Weights of a small mixture-of-experts language model, trained from scratch on English Wikipedia: 14 layers.
Below are experts of layer 8 (counted from 0) of a mixture-of-experts language model. Rows are named router (the router's row for the expert), gate (a neuron's input weights, with its number), up (a neuron's input weights, with its number), down (a neuron's output weights, with its number) and show model dimensions 128-255. Each number is 50 + 12 x the weight over its row's rms, rounded and kept within 0 to 99.
After each expert's rows: "mostly gets" lists some tokens that are sent to it at least half of the time; "raises" lists some tokens whose logits its average output raises strongly, later layers aside. This comes from a sample of Wikipedia text that the model never trained on.

# expert 1
router:54 43 67 38 20 67 40 70 42 56 63 61 28 54 59 73 42 59 31 68 49 60 58 55 32 50 51 47 51 74 44 38 56 45 22 58 59 69 77 44 40 53 55 50 69 70 44 45 47 47 33 50 45 63 52 74 53 68 66 51 53 46 64 70 47 46 40 47 31 66 47 57 56 43 53 32 43 43 57 56 44 69 47 60 53 62 50 48 48 35 49 36 40 59 50 43 41 55 22 62 50 48 57 43 50 55 37 70 60 56 53 61 39 67 23 63 53 64 48 58 46 46 75 40 74 64 43 36
gate5:42 52 57 42 49 65 30 57 32 75 72 59 42 40 66 51 50 67 46 40 32 39 58 68 58 72 51 50 45 45 37 65 56 64 34 69 58 64 67 44 38 53 60 54 46 66 39 54 45 38 54 58 48 63 43 36 60 53 40 48 41 45 59 51 53 53 61 48 47 59 51 57 59 41 63 40 89 33 80 24 45 31 49 70 39 44 39 48 47 58 57 22 67 37 29 55 45 43 35 65 47 63 59 51 54 69 52 44 48 49 44 52 39 39 45 48 43 46 43 50 26 40 62 60 61 62 50 42
up5:46 39 82 62 47 58 30 41 50 35 64 51 48 69 54 45 61 76 47 75 74 56 44 47 41 62 53 55 40 50 54 79 46 42 26 56 66 64 51 36 59 47 43 46 41 45 41 64 53 38 56 48 32 56 49 45 57 64 35 30 54 67 59 34 52 45 62 20 47 25 48 61 43 49 53 52 50 40 62 49 59 46 51 35 56 43 44 29 52 42 40 51 45 73 53 46 56 59 61 57 67 68 45 51 44 55 47 41 88 47 46 55 52 44 50 72 42 67 46 61 50 56 55 40 60 43 44 49
down5:34 41 79 37 42 47 27 62 75 61 30 48 44 50 54 34 67 53 58 71 40 39 49 51 37 51 53 52 59 55 49 63 60 40 56 83 54 70 49 63 51 76 46 34 71 49 31 39 49 49 52 39 32 20 31 43 29 58 44 59 47 67 44 45 36 39 50 44 67 37 42 52 61 35 30 57 66 51 43 53 66 67 42 38 54 41 52 53 34 56 38 45 51 48 62 46 45 52 38 63 55 49 52 60 41 75 37 61 57 48 61 32 49 38 63 47 41 36 42 50 70 35 68 38 61 46 61 35
mostly gets: "time", "However", "years ", "season", "year", "present"
raises: ", ", "in ", ". ", "of ", "and ", "."

# expert 5
router:50 50 57 35 23 30 52 59 48 48 61 69 28 51 49 49 47 41 49 58 49 72 47 66 30 51 50 57 65 62 44 52 52 69 48 45 56 62 41 50 61 35 68 66 59 61 46 59 70 40 37 54 56 57 56 41 70 62 41 48 58 64 49 47 54 61 35 92 36 75 32 54 63 58 55 39 47 53 60 56 45 65 39 51 44 41 38 58 64 44 45 48 40 47 52 58 56 61 38 53 47 14 45 54 58 58 72 63 49 40 61 51 54 67 17 60 66 59 34 36 50 64 54 70 65 38 34 59
gate0:53 61 46 58 61 50 60 41 46 40 41 38 37 59 59 53 55 40 49 38 61 40 59 26 66 48 39 53 65 61 50 51 39 55 50 51 62 45 39 61 37 66 51 41 59 43 54 24 47 25 54 52 85 43 51 53 44 31 59 44 60 46 48 57 50 66 62 58 35 44 50 62 58 42 49 38 45 41 44 52 47 61 64 66 36 23 41 63 39 35 46 57 47 53 29 34 40 45 52 37 36 42 56 63 58 48 53 45 49 53 65 36 36 55 77 48 38 51 20 49 46 40 66 50 62 46 28 45
up0:51 52 57 59 44 54 69 53 44 62 67 50 50 66 61 57 44 52 52 62 44 41 60 49 63 47 56 44 36 58 57 65 47 40 61 39 74 37 54 46 55 54 54 25 33 49 53 48 48 49 54 68 24 46 40 47 44 47 45 54 67 54 48 53 39 55 12 51 58 49 38 45 30 44 54 54 69 44 71 56 46 54 41 51 67 37 55 57 36 80 60 54 63 60 41 58 57 54 52 39 62 38 35 52 52 41 66 37 44 70 65 51 68 31 36 44 54 31 63 47 30 55 31 36 41 66 54 53
down0:54 49 50 57 51 46 65 52 52 41 64 47 20 39 44 29 59 47 42 39 54 52 58 45 56 43 59 69 66 38 36 63 76 51 41 64 62 68 36 60 35 42 49 64 40 62 29 34 74 56 47 40 57 29 60 41 41 48 58 39 56 33 56 56 51 28 41 40 24 35 57 49 36 41 59 50 55 28 51 26 48 72 30 46 57 58 51 57 59 57 47 26 60 40 45 57 44 33 42 53 66 42 51 43 43 46 53 41 57 44 63 49 30 54 29 51 52 47 22 39 45 76 47 41 44 52 50 31
mostly gets: "his ", "He ", "they ", "their ", "she ", "This "
raises: "and ", "main ", "last ", "first ", "\""

# expert 9
router:61 36 51 42 14 32 43 51 57 30 68 54 43 41 45 55 61 48 47 56 47 60 47 49 55 56 42 72 67 53 65 67 50 56 47 42 47 47 51 30 59 48 68 54 60 66 51 62 59 50 51 26 33 64 38 54 59 48 43 70 60 65 74 63 69 62 74 57 33 62 28 69 51 56 48 66 56 47 49 44 44 66 31 49 34 62 67 35 54 53 49 50 55 45 42 41 40 35 61 44 43 38 48 50 39 50 60 50 47 57 42 26 53 81 37 44 65 57 53 46 53 49 70 44 52 32 40 39
gate5:36 52 19 30 31 54 55 41 47 41 47 36 59 46 35 52 38 44 70 39 55 43 50 42 44 71 56 19 54 56 43 58 40 44 48 64 50 51 51 44 64 67 74 59 49 39 37 38 41 39 51 44 79 57 29 37 57 59 37 75 74 45 44 36 77 62 41 67 56 58 47 32 47 68 47 30 75 43 59 67 46 63 50 49 74 50 36 43 38 52 35 54 59 64 45 57 47 66 67 65 53 63 31 52 90 50 45 50 62 35 57 58 52 54 45 55 51 58 45 55 44 43 85 51 60 48 36 85
up5:49 45 50 49 43 49 34 42 37 55 46 58 47 68 58 56 58 45 38 59 33 43 52 27 60 59 36 61 37 55 52 60 47 36 58 61 43 44 58 48 58 62 50 29 56 39 73 49 63 67 49 52 49 26 66 40 32 27 62 70 40 65 47 50 45 23 35 60 59 57 70 64 43 36 73 71 63 35 70 31 73 41 38 55 55 42 36 61 47 39 48 51 68 53 36 70 47 67 27 47 74 20 42 38 60 51 61 34 48 57 46 57 59 28 60 57 41 53 68 57 52 56 58 52 54 31 62 47
down5:36 65 36 63 63 50 40 50 59 55 53 46 50 53 46 40 71 60 64 76 46 51 43 54 56 35 35 66 35 41 56 47 71 46 46 40 55 47 38 50 31 32 45 35 33 80 83 54 56 47 55 53 38 53 46 43 47 40 46 33 50 46 39 58 56 53 58 46 37 43 51 45 55 31 65 47 37 51 42 50 70 63 69 56 56 23 47 48 37 50 39 43 48 65 46 64 73 49 55 30 69 45 57 59 39 40 53 26 57 74 54 46 46 35 49 62 42 34 54 48 34 42 41 52 67 48 47 53
mostly gets: "0 ", "9 ", "8 ", "1 ", "6 ", "13 "
raises: "and ", "(", "T", "N", "K", "in "

# expert 0
router:53 35 67 59 59 44 50 46 60 50 59 41 52 57 37 74 39 49 57 49 49 55 42 66 49 27 39 68 52 55 59 57 53 47 09 67 67 49 39 44 60 55 26 75 48 36 64 48 38 38 49 58 35 58 58 54 65 42 67 67 67 48 46 67 72 75 46 74 48 54 46 65 59 56 75 36 60 51 34 62 48 75 32 47 61 31 39 39 62 51 47 42 46 62 79 47 60 43 57 61 55 50 42 54 53 47 44 58 55 32 40 51 40 51 50 34 50 45 66 43 47 32 48 45 62 34 51 55
gate5:46 55 51 80 48 47 48 28 32 54 31 57 62 43 34 62 49 40 44 69 55 46 41 73 49 58 39 48 64 58 27 75 68 54 54 47 50 51 41 54 43 44 46 42 49 45 29 50 42 30 48 59 36 70 54 48 55 39 38 43 48 44 53 45 77 65 53 62 49 51 30 61 37 64 54 57 76 38 39 51 43 40 50 35 37 51 63 49 44 42 43 49 55 45 42 55 36 59 58 32 34 47 69 34 33 33 57 29 39 19 51 29 71 56 66 65 51 19 44 37 50 49 55 29 71 46 46 36
up5:45 48 53 40 46 56 54 38 59 35 52 54 51 42 60 39 43 38 58 35 48 49 48 47 60 35 72 50 48 37 63 57 77 35 33 45 65 34 43 68 38 54 58 86 44 38 62 53 75 44 56 49 53 42 49 50 65 55 72 36 48 62 50 72 29 59 46 40 66 52 62 45 63 40 35 41 47 64 45 65 54 51 50 40 38 62 40 23 60 26 56 45 43 58 42 47 46 57 65 44 56 33 44 42 52 59 54 49 37 65 45 39 50 44 56 55 52 55 51 46 42 58 49 42 36 58 27 64
down5:70 41 55 28 36 48 56 58 49 36 46 56 63 50 43 67 77 54 56 57 31 41 52 64 47 44 39 49 60 41 45 56 26 51 23 54 32 51 68 45 59 61 35 52 44 54 46 33 55 43 60 48 63 62 41 43 63 56 30 41 54 55 46 39 32 46 44 47 56 51 69 41 51 54 45 31 63 47 59 65 51 49 44 60 52 42 40 49 43 56 46 75 56 53 54 65 46 48 63 55 51 52 50 59 43 55 49 54 63 25 54 57 55 40 77 59 46 23 58 51 52 47 59 68 54 49 60 48
mostly gets: "\n", "==", "\n\n", "\n  ", "\"", "==="
raises: "The ", "In ", "- ", "= ", "It ", "He "

# expert 8
router:62 57 70 41 26 37 57 47 48 43 57 70 53 32 76 69 52 58 30 61 45 59 48 69 33 45 55 40 52 38 39 60 51 37 44 63 61 44 51 60 51 33 58 51 74 70 46 43 50 51 45 30 54 50 55 51 56 51 55 46 42 56 45 60 48 52 47 90 45 56 51 38 56 62 56 46 76 55 52 60 42 63 65 52 42 55 53 48 68 41 32 52 55 68 62 50 30 46 46 46 38 37 61 40 63 39 59 60 78 73 43 46 58 76 46 16 59 59 62 58 48 48 50 48 53 30 23 63
gate5:60 59 47 52 32 43 67 35 39 51 55 37 53 31 44 68 44 39 41 44 54 36 44 58 41 58 31 31 59 55 36 73 31 31 45 57 31 41 39 45 46 57 49 47 46 40 56 60 51 54 45 35 46 65 47 44 60 73 52 44 40 54 67 54 48 52 72 40 69 58 46 53 33 58 34 49 26 46 38 50 45 30 38 65 47 63 45 58 33 67 37 50 24 38 60 44 32 38 52 35 43 71 46 59 63 63 23 13 60 52 59 47 43 41 43 50 53 61 41 24 39 31 52 47 52 71 34 52
up5:42 53 41 55 37 36 58 32 49 51 64 54 49 62 67 53 54 37 57 52 46 43 42 52 40 67 66 63 49 42 43 56 47 41 53 39 68 47 36 36 62 22 58 40 61 31 34 51 44 60 38 42 41 59 36 28 63 66 43 75 51 39 70 39 46 62 46 30 59 41 40 47 48 52 55 42 53 29 48 62 44 41 51 45 69 52 58 30 35 40 52 46 48 48 35 60 48 49 55 48 48 50 63 26 40 60 58 83 55 59 57 53 55 55 59 50 37 55 55 33 51 44 54 63 47 49 63 41
down5:47 37 36 45 74 32 50 54 56 55 42 48 59 42 42 56 63 37 56 64 34 41 46 51 34 47 32 49 50 59 62 30 53 44 39 41 64 64 62 62 65 40 61 45 46 45 49 52 50 44 56 37 45 62 34 46 37 62 73 30 52 34 40 31 26 51 55 47 62 31 55 56 44 58 24 46 59 37 62 63 45 52 52 62 51 69 60 64 58 47 48 66 32 66 48 52 51 20 47 37 35 60 47 49 51 54 81 40 43 44 39 40 43 42 71 53 46 28 60 68 53 43 35 38 53 60 69 63
mostly gets: "201", "was ", "202", "were ", "196", "199"
raises: "the ", "a ", "an ", "to ", "in ", "by "

# expert 3
router:48 40 70 33 29 45 28 53 49 45 49 62 46 40 46 61 44 68 50 42 60 57 60 59 44 48 47 46 35 55 70 53 50 39 42 51 59 55 74 36 67 48 34 45 62 68 42 66 54 40 32 40 21 58 38 65 62 40 53 63 50 61 46 61 69 50 38 62 49 61 51 59 50 44 53 36 53 72 49 43 44 66 34 47 46 42 58 50 30 50 42 45 59 56 42 92 56 30 50 45 50 42 45 57 54 41 44 49 41 42 45 52 42 50 40 48 52 60 75 47 45 27 72 31 55 55 20 42
gate5:58 56 51 65 39 51 67 35 46 58 65 44 50 21 43 50 41 37 38 39 58 55 51 46 52 70 80 42 43 47 45 40 50 68 59 42 55 55 41 64 59 43 47 19 45 37 33 44 49 55 72 39 30 59 42 42 52 55 27 65 43 65 67 45 47 50 46 61 43 54 33 28 46 45 52 51 51 47 25 63 75 52 61 71 57 49 47 42 53 67 32 51 61 41 40 67 57 34 28 67 31 43 73 43 45 56 50 33 51 38 52 21 44 34 44 60 36 47 50 44 50 40 51 57 63 56 39 60
up5:35 23 50 66 43 47 90 53 76 25 55 50 53 39 69 27 59 38 69 68 52 38 47 48 50 41 39 56 63 38 48 50 53 64 42 59 48 63 57 28 63 60 38 33 52 52 35 57 52 64 44 35 71 49 65 54 54 62 33 49 19 54 59 61 40 47 38 44 48 65 46 56 62 39 40 51 51 54 41 43 51 50 42 55 50 50 26 58 61 52 71 54 42 61 43 50 34 40 59 42 59 36 56 46 74 55 41 54 84 43 44 59 42 61 38 56 64 54 48 32 37 50 59 73 40 44 58 45
down5:61 54 51 50 36 55 49 36 36 81 36 54 59 67 34 60 47 49 40 62 68 65 57 52 60 46 50 59 27 61 54 41 44 30 65 45 55 57 38 56 59 61 36 36 46 42 38 34 64 32 66 55 50 49 46 41 51 40 52 56 32 16 49 56 43 65 42 60 50 45 40 50 62 73 60 62 55 57 60 60 44 56 66 48 34 41 45 34 66 58 25 58 45 51 40 55 57 52 33 56 44 48 49 38 53 56 54 49 45 51 46 75 21 16 54 47 46 53 45 74 45 40 66 72 51 41 22 44
mostly gets: "University ", "State ", "film ", "States ", "House ", "City "
raises: "in ", "(", "and ", "at ", "of ", "with "